Below are experts of layer 7 (counted from 0) of a mixture-of-experts language model. Rows are named router (the router's row for the expert), gate (a neuron's input weights, with its number), up (a neuron's input weights, with its number), down (a neuron's output weights, with its number) and show model dimensions 0-255. Each number is 128 + 32 x the weight over its row's rms, rounded and kept within 0 to 255. Numbers have three digits each.
After each expert's rows: "mostly gets" lists some tokens that are sent to it at least half of the time. This comes from a sample of Wikipedia text that the model never trained on.

# expert 14
router:059153129132168084139100103117153149118134135171097058078155138156080104126167075120144142171176113152137123154114143124134064146211164144164099161119169078188167096133145139119085142083132148100191108098148115117134172130107102146101117121107157158137156124187134107112149117105123121086133147109138120142072114170142146120141109119144157124133125172135192128208126090069158142113130115127094118136165160095133160154099118119096141111129138137101154115105135158174160166099092133112152125069096161062087136160085089145106148097116069132094165220124170161154158140096153085123066094178119170154060132126095142077144142068084236130079152164102127124099101153107093100211106130135150088119146113161106140159141104146135089163148123141116140120035102127184082115115173075
gate14:144167101179174127135122130116085174191125138149116109183119174128092116141105145110093130119148133136132077105119065098117133115130106141209119203190117091082178112137166104148116092057155169125121175143206146183128045109154089143091120174137093150102214094121121135103125118101137130171147117128137136173093106110144098128108156117177178132166147123178188147142129134141167121133144117109152123142086127094121142068129092106154128123072077162116107179084074123171083143148187137152113131147125129119161097155150116190121124047106137153056169183099156114173138130172162152119146086206101180126166126154069133077148141133167130140155139134181177144132081138115116130153154137076140152117181159082153137101138155128147139156180124128066180161178186113111118091142131126
up14:138088198099108173136182220085179112124107138152187169142120118080183118182137081145164151143115144095102139212111138105121109088201148130166116151055105126115095111125097102160104147119174123134124214127097135151186156192108109124150068138134175134106109176070141151142161143118147124149162134092099131172111186088151145105175146127140094096179117163053146100161157133093105128138137126132088084155193169114163098131124179151115131093125118140114110105157154083104122121109099182138124162097129027110149124154143166164111125155147155093113109211157145133105080119135160093150163186105153065120105127064172116119154045130138122141164146174120129149083107127140131163096120145128137106098124141140120156150131105130091136085050100123145126133070100111110098147170138103
down14:074121092124135151113149077135157137142108109140167097098165118117153117121094141136133083088102127181135100101062153175083132151144110079140234150130160108094135191169128163131107080138114103103075202173102100097128162142174146091075126124079059154154140128156101186155188137113183069098152152094126182127118149159123141095156175105115141156135161103113139097119106096194041113153143093155167107119175112105093115135130110135155120131159108149119052074152118085150070182132115143136137104135199136138118128150165126167110144135147134129094108155165152157101103138173070083133160163128168076137111135159127128131137160110139130155099137226066151142100108140116173174154177124201138112093145094154171125117114194077137135152160139123079093171116179130165147153143085115
gate15:113097151153110139131120030124163175126117105188161089159164125105107080132134115157139133156167131098083143149129127165133157127079157139151129176171124111122181181114101101102169124100199128164122090102154137147071117121123162171118168159158109121129129087163100107131113112158112121112168159112174165140138156132163094125162158109096114093070113151111123118107191117124096094109160137099132147102090144089153181102143127079177137159173155060099105183110095127100112134102097155150183150140072120210102078127182044100165107156146140094146105205084151130212094183119081091088137126146089105139178170143124118123152123144116126185165141121056116173133173105140145124148180117109100090093142128147127151196099132078140179091126180140092201172098130118138176094158155156
up15:127139109100114154154126096154098134039088119072186131131117084110097101174072120102161110197115076161155068107071126182177101053106155159180155084144111136095169091082127072130123095136135120110114138133105159128125138094168133082139095127132167121194094127110160128085160167083137169097154152136153101092120168116083125089125101091099097123151138078167129090142128149125138084165119107122155132090135123130090125189067115127088197144080198150092159088118129064164090139133189085088132171129148117080133121168109130163129112116137151135100112105134066108084153184191150083135094122144116148127146141166110143136112141099094147094164038206115134153180073114130071081117096124162144135120187121107151153088157139178133165103111139171169107154142126105159126153099146157
down15:134144118087150130086128147125175167155174137210149128102124156162128102123142158114124162141208101133184173174145138142097129136156109150148064114211165094131102085187090132142116101124145150185165133090142091161145108057073086171111098138107116180156154065104150117143116106141112137106119141196098150158155137106149138139225082154104067121108137154103131187112125175091178146120144111092152132145167127130155120109152139088118188125160108187117106150178115148069151116101119149155167076135156126116112104143115164060166133122124077137106121128141050113153131134129165155051108097118212119152123158103139119120122127124189163098130157127154162123114121098130102193163133079133121183137114117168124135132114113151181152123043090072121153105080086122189078142130168168
mostly gets: " States", " team", " War", " album", " family", " film"

# expert 15
router:163146169142114121069112115141105122150151083108137157100085123140166157123123139102053141093202094103155148136133154112111175117090107133090127021155080126136116157129097118116107153155110112151169148106074078198093069066109115192123152147141108162084107100082158106140087100181106118138129146140105124149094177099117123126162122074141112182140141144158118113085149181153102105073099158151118177164129061077137120041140123100156066157151182145127134188132149140068083148141147127172163106135085124135123094092153129131133139132127164145127091140119145105090169144132117241095064091106112143151158093170134170073145119169183087119119097156096081085169156083157102144172139102104121129154137131113090138151081157076139134126147137153115137082136149153163121137196164180
gate3:129021141158122165104100136179043092113107114120131103110163077101016162147153122123110170156116079145151182121101104098079131149083109164179138112146189166146119159212159080145162136164092156093173047121106092117117126131092122155167184140096091149104128112125102130103097125113122164110104100121135133206076086108171139119169105123143188173165104122082115129057101074135159115100093192120108110124133115132119128105134102129139164155116178134138118129142072087105084153130078118157150148122149147107109110146099109156201128151107112076102088107080131113099166088111139165174135092111085199132176065127090114159100123132139199090130112138131122101132143082163142104177119146123147140121159109118115176093097144120133173129158118156141178147133166128163091168138138184
up3:089098129096101098182100145180121167137093075138128133126115155139114051146100131196112129128116112132136131117140144134197058130188209131125105119147150121121098154178123137163120112079166115101157207126052127146110136190184146151123151182202128169138167180097153147101126161130106095103090096130124117122115088108121152110145170113164129134153082100136113160135143084073115080148118138117087112213169121171142090157115140095120123121174116094130137122143069160080172223134110101100148162092123109094128060169153174096112153107118148172107115112130161129098115088098179116136109135109072149142189054180088105137134095087121175139133106134060081122100155150130160144141141114160151108136121102128092121115196119121112114140153096081149122219080135151135121154160115062
down3:145144123126168119123171114146112116131134148067109150101129106171127186151131154094129148056133131183166129066199105136104159114113099135152191094155121151130099086114120043152104116059114188150107129127136123161085103131170133123133159123090101101093122109236142142144151096159138182122128180170106105104099089154154124139138071107160161134093147121141093108128155091078175137165077152149159147101071132166084124115182132136120096158156118117139167135119098093148120080151141106138170119083132113159113198090087124138139151084061083129179150123150118091169133138172135096156038083151135121094118180128112155094087130120110121127129186129143121109124084066129147094143035151091155109142133119142123175135106125129101188085107123123114203104182091039092095108071130119
gate4:131133157087115134149129167176109065177125112110138145091190130157192152137167154146165142101103069110070139121175176144099151097164130076160141131102162135134114118104154110082058128130162159110154118135091095203118119109095175189110149100150108154106129070117121152151142131152129082059154122154093135148111121132111113118142180118168174139119142113169100083128169099093115202147147186141160112090067106089102141112113117129170098052111141135138117089136149139129115141162080066122087131170165099116182078107152132129142131140101112149064202121155144155109132114145094151072101054115143144122133126120129081174127136161159102115060124098172196147173139144134095092130114188144163118197164126165113185132133104118154175140163110169038174111174157137089125082076166152
up4:125063123108149151179164148126086128183163132161146042128107150109170103156141099103157167142099126144134173121124091143096111136136129058192066149089119169164141119112129142120163107149182137041135162171144163164126165074138148169114108141131060158068129121078161160098074085156142123137108108154143129050129147145105123170102109120195096205121135136121115129162149123154109105097136112120049197130151130155134150162116123131107186149129139086157153128074165139170089119091173110102147172131166145168056116117177121166098083163123109156124110100105119130141135103138140141124111096114122110081088054155118102151157123123110143145125159184149148097164123162134086144191206108104124136164153125118156178145162109123118131165155137132090095065169051113211179162146132102
down4:141136121148168166106174128150137149151146142053063159154137091097166151105126172165082167168160119060097170097166077140103122099112134140125063130070116116139151180120144159099100193136147135093105099129134183122149111160128203111154152086178181157167100125091156139116161160090129151162117124158063135136116143139115149146105183109072189096118174150146144064127085163120161162107152151104111108103131164122110150166140113151134052074107133161148147131149066094103174050081034151146147170149164143095152135131112120172100109151125151153116107092176093121128127114161093140125135143108120210113098135062116117165126153115079132108127099124081124115143131097137142078050177156141168054134160066114113121148115092039142122086120102105092130088159114105120131163131118106
mostly gets: " water", "ments", " back", "ment", "ted", " right"

# expert 5
router:082136121162150078153092100124122134135134111099125094147122135074098129165092039097136178176122125129144072110159118104116061105159130169123174143128135178185171174118125124050181123118104101140112072124124200076052161192111135141159124115129167158171149168182140091109116101100117116148186117127141051127114131134199134137060175114156159138133112084147182159127124043053147164106127106085108123148166172128141129163090168121107163108143143145121114091154150131130143145120097157113085094101171072120126151170110174115111136122095073159101097149136105143127090133123164036138117113113105121132103126064111097162124137088138158148123080169175125110035083154083149095153073137127130113134142132100126157069157142204133130142128137201092131158127114135152119143107140122
gate7:125120132182090119115147143102090124114062124146151116146074053159128148133085069195128145134147171164099118148153166135086112145126103133046165084140125147118133118090119061177126005055111137143162140039100158073152102156148113143121106099159117142117128187128159110124148151122117184140121190131111158120183097157090127181162119147098163048098139128171120084071130124089136158100157107095156134101125068133140180128117102130140125161089121086145159111160140100111125125102098107077142151144107167120146111180085109156125154135104079115112114111084154140152129132101142099091139102153079165145121133164114102174120071123054163160115109160080114103097121167133144112136132102173090128145157163167111170089065086208127175151113176164154145108114081151103129149156156189
up7:084138125141079165163051111136096163125098160122163111160116096103103119158140166102145126141117165152109140132107039110087144093197132121096064125093148119083104104133150129109118087172163112114162107100062125120181067122171111156131093132133118118110132107140087139154063156145074176135076152151123071141116089143183099140093060151124085100112142139123121156130130147145197102112109150189063157110076113088158081096060171071160153102079108141165137151123093103091180154115093127092145143164089107125131112134099142161119118097149136167138115108145172167113072078100087085131085138126074164158086146129133118073174135138124117071126109088150112127144109087048120112196156090085131068104156090184136143137132138103091094115119099086134064133134158176085157190144113100
down7:184200173115045128173126160124162106113103087133173131152142145168087149117145117135149082121200096139139167088122139117124092146104118172160100162168110098108099176165153174119161149155168112045116120100181119086202099096116119130151089117107118152143129114128070132109134106109131212100126109054180125152108106089099126079061167095120133127111147100152060095146138022079174126152157129117090096159161062137096138098104137116141111118106120125139090128095132189184128121130148143163134177126167145144175156052125060092130113067145129172151119105123113152085109123101141087124163086118103121105116069110117162132077122133150124135126110105102097132149149077055141118128162088093126155099126184083100160098175141137139128126131133140077088155120152203106124163171146105
gate8:161194162187176117177085093160160149128151152093074126126067174152140156113159120080156160122174118158139059154133133141147133151108130127086161127129126178121173044130143144085153106148042142161113120113079134122137144137124161118105092184144159170116112113062164098158133133137171101107086160106098045168129113069148143134123182136039096078123138162088161102110165056170145149092142126124175081127136159096204096117119098097174137153137109171159127125174116110132137133144147175136135156133115151072162128181164113109094091091096184151113164077153148088108146092119146122115155125133147106106083109110147067119144086142099162135155112100161141120138170147147142203218123123167082119158071153141129098085162102104146124110118162147140196129172158115134145102144175115
up8:096073146081064057145142079139123108167107081149177130186117122192072119150145095115128096149143112138103200163110155106068088102134080194117098131060084134092095142108112120124100072133164134157184103121183128087118164140068107079106123106146107053129158100111163090114110115110129118123127124147124147138129188162139150100130042118163116164110142127065095129199112110173106100078168164106120101112137115111108157108173124171108084132157144142157158134053138090060177181145147119143159163145102147135101141097162129109124117159136163147104127158141111153107135139084055147202115088088115108093144113113122197151191135105157067139123118133050157164126130126113172066093140157148171129107105087173101121123164078122121154133128146117106125141143072128083077143129109122
down8:164150121149147192179153126139205190112103158168050185087141128088164117136133091158149205081131188138135132128116129151087128124141060127140103137164096129133162160114138168140075120074097140139158147121134092060127073100105076133093154120108128153168109131128147091117100093142128121134159130051122091121153121089146146109168128128123075194151157186154106121132124119113109119115109137122143177164106142152067099087153148093132129114134098105122084084078147143101062212143135132155223043180132124191069100108081124126116143151143130149132144102063147115147118171145102132127120143057125165192140181141118118094146152116087101146138117202121098133128136103170172183169140153125101117086143134144108105173140154132187097088092081176120122131094125102115149105188116152
mostly gets: " most", " each", "″N", " those", " Total", " Al"

# expert 3
router:130112083122146124108126133095133136163168081133188134135120128141018114145138114068113155144136108098085154154136133134114102152138102135137113092142070113169224161138148139054121083130135121140160135091120127109066109116134142156139142063137119106141182109147106144115076081109135122147143068127180151126169148134097200120186127119097100064159111145097154172130142136092102065122085083154083146118124076177106074111108176098142104093106155151123157169099122188147148116122071094134178115109114112159092122116145091080176121079112133108133098140083133156200132195131155186156103129115120103201135122108112114139140125023112123168094088105117160143100176077197067150176173124114122153078108139116135096119151104125135124142157164138142113134073082140148155076163165066
gate14:155151113107072128099171092145136094153178035168132130113144111129131114054156152178060158139116116159102129175130138155174148142217136133133138106139169129155184088133168083067151106148071126138135146124097126107157129113137110134154096086129150154177138087127148108151083115156121131130144086124121176095139110157125158110182157132081131098158096077113052161162136154145076129156107188118121089142055145171117152151121090090128068058147081097123102159081134137103120125162126078088145122105183092161101131098171127120153118098166151097118212148135134133215196105072131183141113126131137124093134154112080023115122121173145143143102103148149119160139159135154137156096152148121158109115161093169096170129151099148167108133164130132079090154079118072173118122072112087
up14:114088081141157143104150128160134128087151125119091121141094129123071183118126053083035151146125156067114113128133149092170157174168140167099128116156107119112052138099162163053162116107084128131111087110093119099152142106154125070128147091114117124165046141180103134164115080091099090127135145101104108124152142130198178095146105203116177184104103171080118183128075158147099190101156125149095103109145139159158134081157165139165134066106154108152144104109119200101088178101105118150180133170119115140152131179157062084136131095135093113063140135122123142172141116086145108094122147091105113165111142144082144128181160142146124148136105125093102187067138097104133207124110124123122127158160112163156145120151076166170121128099171130080104077141102110200141098138150080
down14:129134197137084174180088145129107124134143141108129110100130161126128142128108132129146084221150123123131068127132144091134095079080138109124051103098141211107177094099128100154057099135095057126111098165086099189182142152155158094082168145093161131118152150117131134141107105152083116174141132111138114129109082131180106122076108091220130156126103120113141069108133086177177140156104065124107098117105142097115188077142158121152156145123116140159144088145139132120123065106104151084143171128178094098128158185156086177104117148150143154136094125060154133100117102154104166149162127144190086101107174101133163150079148113119129126175099152108111114115150158112152137081148142119138107113147166119118059217103122172071060117190137170152124102122180130092167148104085176
gate15:134132196081149151145079152112159147082120145093134171149089055126143162129117149195109159142180116145090105173156161185150107060066157071090155085160181198094088141174149074151083113074179132113091212144135114157143147142136128098157140133115127071103167130124184133147169129148093078147133148119145119165148066098133109093115200106139099111165134143145132105202106132154154107136138108130141148061142175131086093113154104154124121111108174131111145156179075122121196139169183139128111167133154147169113091087145169135128109139103140150161096141143072091109159157099106172172145138212112137149106170123116129155114138114111155136127063147137106178113147136143121163141086130088139114154128177167137045098146115150117115196101128172093102114104124068067163106169132128
up15:061151144128095131098104148128146171139143098159170179180148180086168085112117029082104185152115061117125124187145177147084136145112134136141134106064024156096150145179080142114157133101098134087074195105156083143129115147174093091123146115157099090126152116070107119110132128188085111134140111115139136177148100131137126183146092126139118116102177127114091165105105174114152149130086143179119132168108167123109133097125111107096115111163158168082141119175073192093103148120098129146077126117101153138088138110143144126177130121125147177122082143137154035100086181084118116120154140186094137091146125093117086102126142136132163145093102177162070125126166105152086073159154126114088110121153094128086094130155095100160083123087158187124123123074106126152139147166180056
down15:119146112091091094142081114097151145121151132132131075096169161145120113158180097120046143117104098127121068133111110141116141085142156090125072108133099176127183105118161134127109157101128084093104132127146171100118093109140131157116127101157093115059133112138179079089093166103189136115114104099166124127116125140082152146147101105118131160166089065168074174139107134112097163156115135128162168138171113103138083133098165123060078106105122100117161086141110202104118121070132190150111097115099144110139137124152194094127132149128140090088087119152115119124078160077055158121059076083113074151200150087181113118119138068155157130120089099131174142083115131140094090089132172165107105134134108061068099123096090246154146158160138108081209116140118142082136151112166119
mostly gets: " used", " (born", " found", " information", " built", " have"

# expert 4
router:168150142124125107170159149122124148145144127104110056134120164169103124132120153129062115102144214080104102101126144159164098132132083136173144143146152161181131076141101188086084162066111101150089177134121118145135226105083112136103112127150163152112192122128095117087206172163134155096112062126133109127133138134114088070159137092179130170136192161147138157106116138176179183070114172122124172144109176095123091103187144108094127148109095106098076126130098059197161097135153113163113108129160181098108152057135088124108115165111127176111073136125148145115145120170144134104167152194115095106140134147098151114110128143163107108177149091114130105070076108166132109144087094115111143189180133102133078095110134094103110191157117125095094086113099110128086144159052141
gate2:141135151121148162134167177203139142148181143137205069106091104140114174104133109141139141119127122129125140131157126066143213143133119169120086164133178162118084076134124147103125168146132147115152108172080118161205117106099121160113095177144149118179113122186129125158104211228100058126176052138137057124118142118125164162124146099145136116107166129122141105161089140098176060154158096158165130107088148092143146075178100145087120036126130111153132141095152094090114135154061179136099147136145103109155134152166157091141110174120144153125101114124171130148131133156186106144118127127189111142108105134142064138146089130139108145171151157112149130195099081102179109063134136154115120144121121117149047147106151123125137076114185081094130169120108097067125141120134068
up2:143106113121133090194098128132146094133169063152087078106123150107125143148134101127115091112160098104138133167099142157095200106094144171147116120161140156105109113190118120130091086170096086170119164113121131138174109137116085154103139131094135136095137161146129145138182133148164064139067113161111119113070139099126192129136142145080142074165102144149142139144082145098171123212122124127146125118150071145136186125186112190081113066131099096172097118091086081115144115172083094190116110084102138059147228071156124118150105157141100177111100098186128140136152160124126088121142088224194135109111097145093080131100124116171101191108120098112170137113133107141167119064212047136121069147099145127115147081170152145129164120129134132124112109131163143125108102120095084
down2:137145120141167089106109162130105094140158068065159127126110120140079152095154107095090148082149140064048088160083132181140208121091176134064132103116078186118060125118078108179182165180119120141098152110139126126110078121167120116140169136148164164116141136098131140168157139132091098116126150108128109132095086112109129136139183085092133094163078176188084130141084144111132120191101139136145112050172040163142138130088150101120128106121101126094116106111119133111074093132158146071118110131121122119134152178192175179118185131102106132171083141152096096178114176152140147195120123150095080120112101163050097090057120136134106159095139096154169129082111130115172104100173142075134077119150138100091110130067155169141111143107152146146145104059147118091121104115150149
gate3:131098120112109131150115187069163095122107193097182139098163122108140175132137135137083158085107185165124173132149122174122141151099134129116120063161130139142173060144155131153107152141127073113138091150083121143122109097138076156125139113186156132174155137159108150155152097128119157086147149159089150134057098090119142087083148091088166059087178152081051164129130086156155148078091147087133122113170184129128176126082118164109115102184123112089139125118143183104121190146117112118065101095164131229144094141144146145191130144099123159059069133134131125124176158127118127106082115109149109124140110128144098135095140188095137153141085102108075082138087100148129073183158150164146093135176125123112053070097131112112170163189084144149101218132124111123103118130097134
up3:117119143123147122179111191133120108144144145158120112196104116171104120155120080108111161229168084146119157136159173070131127134156110141122106145120114129143081154076117153068132151132066127109107120133096093156126118150102120094156139095082183129108128132181181109066169192104173118180177090171236123100170134155123112093134111140183126158146102102164169119066151105099133078129137116147068136112130093140149099142120116096160100107063092169173071126177139127118148104206093166082170142179114146113108130094087169122162119094125126211187196156117137067160136179141150159148110166134136112164120144104148116123143091085155143175098148130100160141088127191170095154117115077111120117095155126153104166133131098127142072147124150087133160134137111115205143100075146156
down3:122144145075146139202178133165131148129157106120134095181148146115149137151152129146176074079125103138132146102110154080164144169091088092149155106158071135079135139133145151115092090151110131240097139164176131140063106070101151196137131132156075142115123110101129124144103096085125166084134202156174129121116111136173159185163167126118100174144100180107119090154052095082120163133128112168107099144099122099150121173166097139147096156150070071110111133123070097108076151139130125092143123104100100093079113168064138096158075088175137121207157097154115115116106145140121159134049112147149167104101128103148132110163118112130089132130084088131101156061110139165053172132137160112103122089122137108059134097130118122133168115122130201109195073153128107149164143096149166
mostly gets: " York", "ford", "ley", " Smith", "ani", " Carolina"

# expert 12
router:143153153164141127077142074129162155118097133162140089198155117185018145187122071099082209085132130202125133156102106121125102167116138149187120185184171155143166105157143152090082149071087126180118127159147238093185188213125129143138096087119149139097152192135121181104145159162160117133142066090091138114127117142107161094128125177130085090163103104126126103162167090157173166011112115081173125138142137121119176112137178128081133093113068092093116158150125104158155124117150157177115157134171106169150124105111100085113090135130099151110112091145116119114133139116154105139144109126149128146092136131119134118144160133137131115133142120103140131110115155153110149142156067087130118134124130189153136091135053140090148110085124132121112178119075126121111107100159098
gate2:165181139144158087171138093145167199063149128080198116153099169115170180153123106100088165101101103069141127132175127138087097137146151160156090124152104137123108075114131093098112111142200198120174089168140174127185160127142085131149161074134161132123180156098116145126183136152132126156142110106141154124134133125146149121151120097122151144084131096062098097113148104102211124131137141112198085104108155072189129128114142152166162062121132116135132117106084086133173140155141093108103148073099189156078089141143102143147095109080235123134121128114178092100158113052117107100155140109155154135118172144131107132116062102168080086146179104046114111130090112102110116153197171103122154174137118104146121079138129153108059058132137114133138087156103134112105126129136135
up2:112142125099120158111115068180148170138168157197173145159185193077093138109073121171084115177101203116127184103146123136111181083141180137109075161195107117133171152072085130093168186135186131150164110099142142149147170128075141130157148157109123080159133162172095152117100064112126101142095114161134190123169105110154128185127081135136158108085108145160107137103144113107129090132115126130128144145165175109125142092151127161094145159169149162161171131187154105118152154146079130085098187081179156123093116159149100121133111148126076160145093152098128166121068121156186136140062088093112130193144136117115125132180146097157138106134143160107068076096186132117124142159091146129074124165126124090089101151149090124134121164110225145087191125137106131123130190163166128
down2:107141187123130203144124155112176133148166122100206157110127172146180077183118126109066134147111134103129117137110148161178109075196114173160126115103144088159133101149116115118127160061110081138122125106085078165167132109091095119114137145110128136158157112175126128114155150155113124096081129138136148174121136132130144129137097106141095175094111197124131146134104118083174166141158172104140141119158118099106057146129187132150125170186179169153123163106127091139165151090111086128140109061189177144164102132176099070159152140099148114120176120102115221148101121097111181114133152085116140167095115132178131137129112145051133110096084103105058068089187110178104114157158111150157167107088140125151212093157113136145149172192108150194108114188121113179164170157136156
gate3:108138121106109155134118171167173138144134156157105097114111103121145123178139089130094156122111144108112074137097177119146054175136157100176171100114142182136110123123149112089065094148078079158082119170156162140187143209130162086091159122141123197142133072204064119059110158134183087140114077132125112116131146080160175115119123107099128123157150102103135133147175128116155167123101118157124087080109183139198144103124126125114163092071077162119140046108175177144050116120094125118124103105167150174137161152114099124115105123118106166088082131148124095162179123136121138080181100171139097171156093104087123135128137120109128151101170077141130182143093152096159135202137151131099150144136115106131144063127131167090141135103072062172178155144084135175116078143197094
up3:099092112147174088136070183067139112159148166121191176114095156104099139112144134129117121132180205103141195137147154153087106192113128130150109083112066112134096139135086110172133156081156213143145109142083135090104108118136124129111139103190131141102156072160073145103158126146168140106132176146080121100183148090041128156111127030164104126166146156104139146103077219168172110101157112134154116096158136158113105151139114168139075126139173130134157097125162178144085195095157122183099136132172139169142109118112104112166107132102131154117130147128119078089146096103153094127117114149134088151110136136143121155123068108147121119103115144111151140206140149134108141146151119089136105144186092187063111113091147157130152165155097112095112135120152166066152159073037075
down3:181112138093085135118138136132153207115125106131124120052183079130119139177157084199123180053132144144130151089102131136078133095150156067093140160099105133089180151157112078145131121107138101120098150144149165168108095153048116131134128098142111167088131145099142127122091091088157123103113156132151129171180098097111125087130126153117134119109074081076129116136170106106092187101114135160138154117117115137153124138115085173152159041116132169082100128127132171075104135128093138128206056120134140126058085127094135132066091148173115124077116164094099088076183156110135088124137142134151169178118151173130130178161124146054020046172141151128149138125077160143188103176097115103115163110127099127147173112167160127105128103093110115146136130155132099180132135110162117
mostly gets: " United", " American", " South", " National", " States", " State"

# expert 0
router:137107090138131128123135162124122144160070189098137168089152071114089165107158118123162095141079105140109123112171124101109071136137147189125097189101191058115115112062178103134118147106122134093115104129135136135065133161040149115170113168070142172105148105164119126148138124073132134099110174117136174101174162155142146123152179140099112182151144053107146140161070094162168132143112117120122108098129122089113148132113176147110123130141039136123165117144152189154130076059109190096109084162150120166148158122095184133109149123178097091129124174164087133144114131129084075159144134170130175164145178177080064142158116086131221189127210151154082146158143135105123102124160134145095114107133099131120151085157123107160089080091150116122110127146139123164186137081173114
gate2:067159137151095090173164147037137107078173116146130149103102101125120144145105140079100115178115118177176089096101171191137182118066116089072166170113133098084160117127133140079094137118077123124082134160127199125125168128193139087100061165127134173106103139095143143120095173135112127122145143113141112131131125091092106120153227071135126091165102136106083125130148075145167112191179097143067126141089144103133071090075087157156132120126112112144043135157126120149136150092125136149171125144177118078111161201132147164155158179091126155117170105093145144091084069147159116102155175177123163155146131128135131113098163120137138114117190120157184175126210135135151154105111134132124120115111097090156057131134133156122126156173110165152132112066101122140152179084096133
up2:132138142113152068143158152100236131175132125165151136092103093132177096126107113139124134154080094137175141121123116162158112136142181194122126122096119124130118119090132136134123061141168186120117154146155150121170105155159134201137170107159141119133110107157170097157119103184119153132169172127103093137096102170172113134137090147136135149136115195163150150157139143163190127179131087103137074144176184095147226085145120076052172146098127128139159130179121168160146152124156151115124143088118196119189144123137131112139142098109173060075138142145147097160192144081119114154138118137075122128069094066128150120124060144182144193118174163175109177063111166162134081120153113091110138115119185109142160128068123127147102112142092124096157106171064114070139092133163119
down2:099171127159160139124140114145171127040100068151169177105103138116154166109118077138142131170059172140111106104114177138148123155105168094094124201124125123153081093141097144097114118117075163187084132208112173108111132099146102112086136112161103156142102178122154145137189111150163118145130154166131095120099080178158082122120095118114177107104132147142102126141111137121118195154139076105098143160121150166201132076140130168057070081117181110069130138137142065099120144131099135144160143115095116090137105144175146128186195126099154048112166087098075105151179150083139054143096172147085103062113144101122139135160131121145206080104128136163130153151127140118119138206136146176110104130124091143110101132098092125127114134123128129199167131135152115051115099108176128
gate3:176052119177123109131166142161214097169087158067131103129171120065155128111113139152134152132144125072196110122103080152154112108155056126090167086123179112138124093130113123188177189086120158099179095114129094169040087087156175101143183094096106143137123152089158158151146149146126141113121188121142164134137059114131144124122182138167134188121092149176123091150131077099131135156149143136120143140097069103084128124153144103160104130096091166159137137133077114072135096101120160143064156146103125159065156131121142077078137172146145113116197110138131170164159104074181184092110113108154206122140110101072145124109120162150209122094189110136154091164139128152104107134178119169064126126124122133132167117115136139089163113156118131130150158121166108109155174126158145
up3:132131181065141130103122133091096118142149095112131075181119102212205093121117164157123122133094151132177119147117152104139037199093146170195115149063151138152072163151168098118099148191176091144129133135110163137148213137169158135089132177157171161111093148183137190094161174122147119133122090130105169139109097148148117118064143126098104100135179146075138126072090211083141156119133152134151093106127096153090145216080157143129092153129082163151111149127129117172104110166118174150120138091085111148163189105106118066144123110092105152154133126140147148114072158137192106157138103183170106173124146151156122143103101118107112141122103196169137169081100130126101143070099131158120103121085113146130155145111065135096137156175099072139132118096120147077130136131139117
down3:151119158067083129169142159141098176103131122165153139147027173149104156066095119118172108099094119152115149124169149188110130088061155032101091169133140103134134104140091181141149131122175149083163175113148125151099093121127176130115109125066103086129156135127070196131057170159131117131171117107109112125168143107104175179132132143108143119130108080044086122128091118142149134110086126093133089115182131092135114125091133149103143187152116146162108170117085117157059198203102142123173099125139151121115125172144162115157101090141139086143105153144149166119098155090055108064156123160136106117152116143129184109122125126095089169136081123104135112187121093166165100190145111156086049114155168164110122115126135166131063129112158122096108163143152119129129074179123092
mostly gets: "\n", "s.", "==", ").", " ==", "es."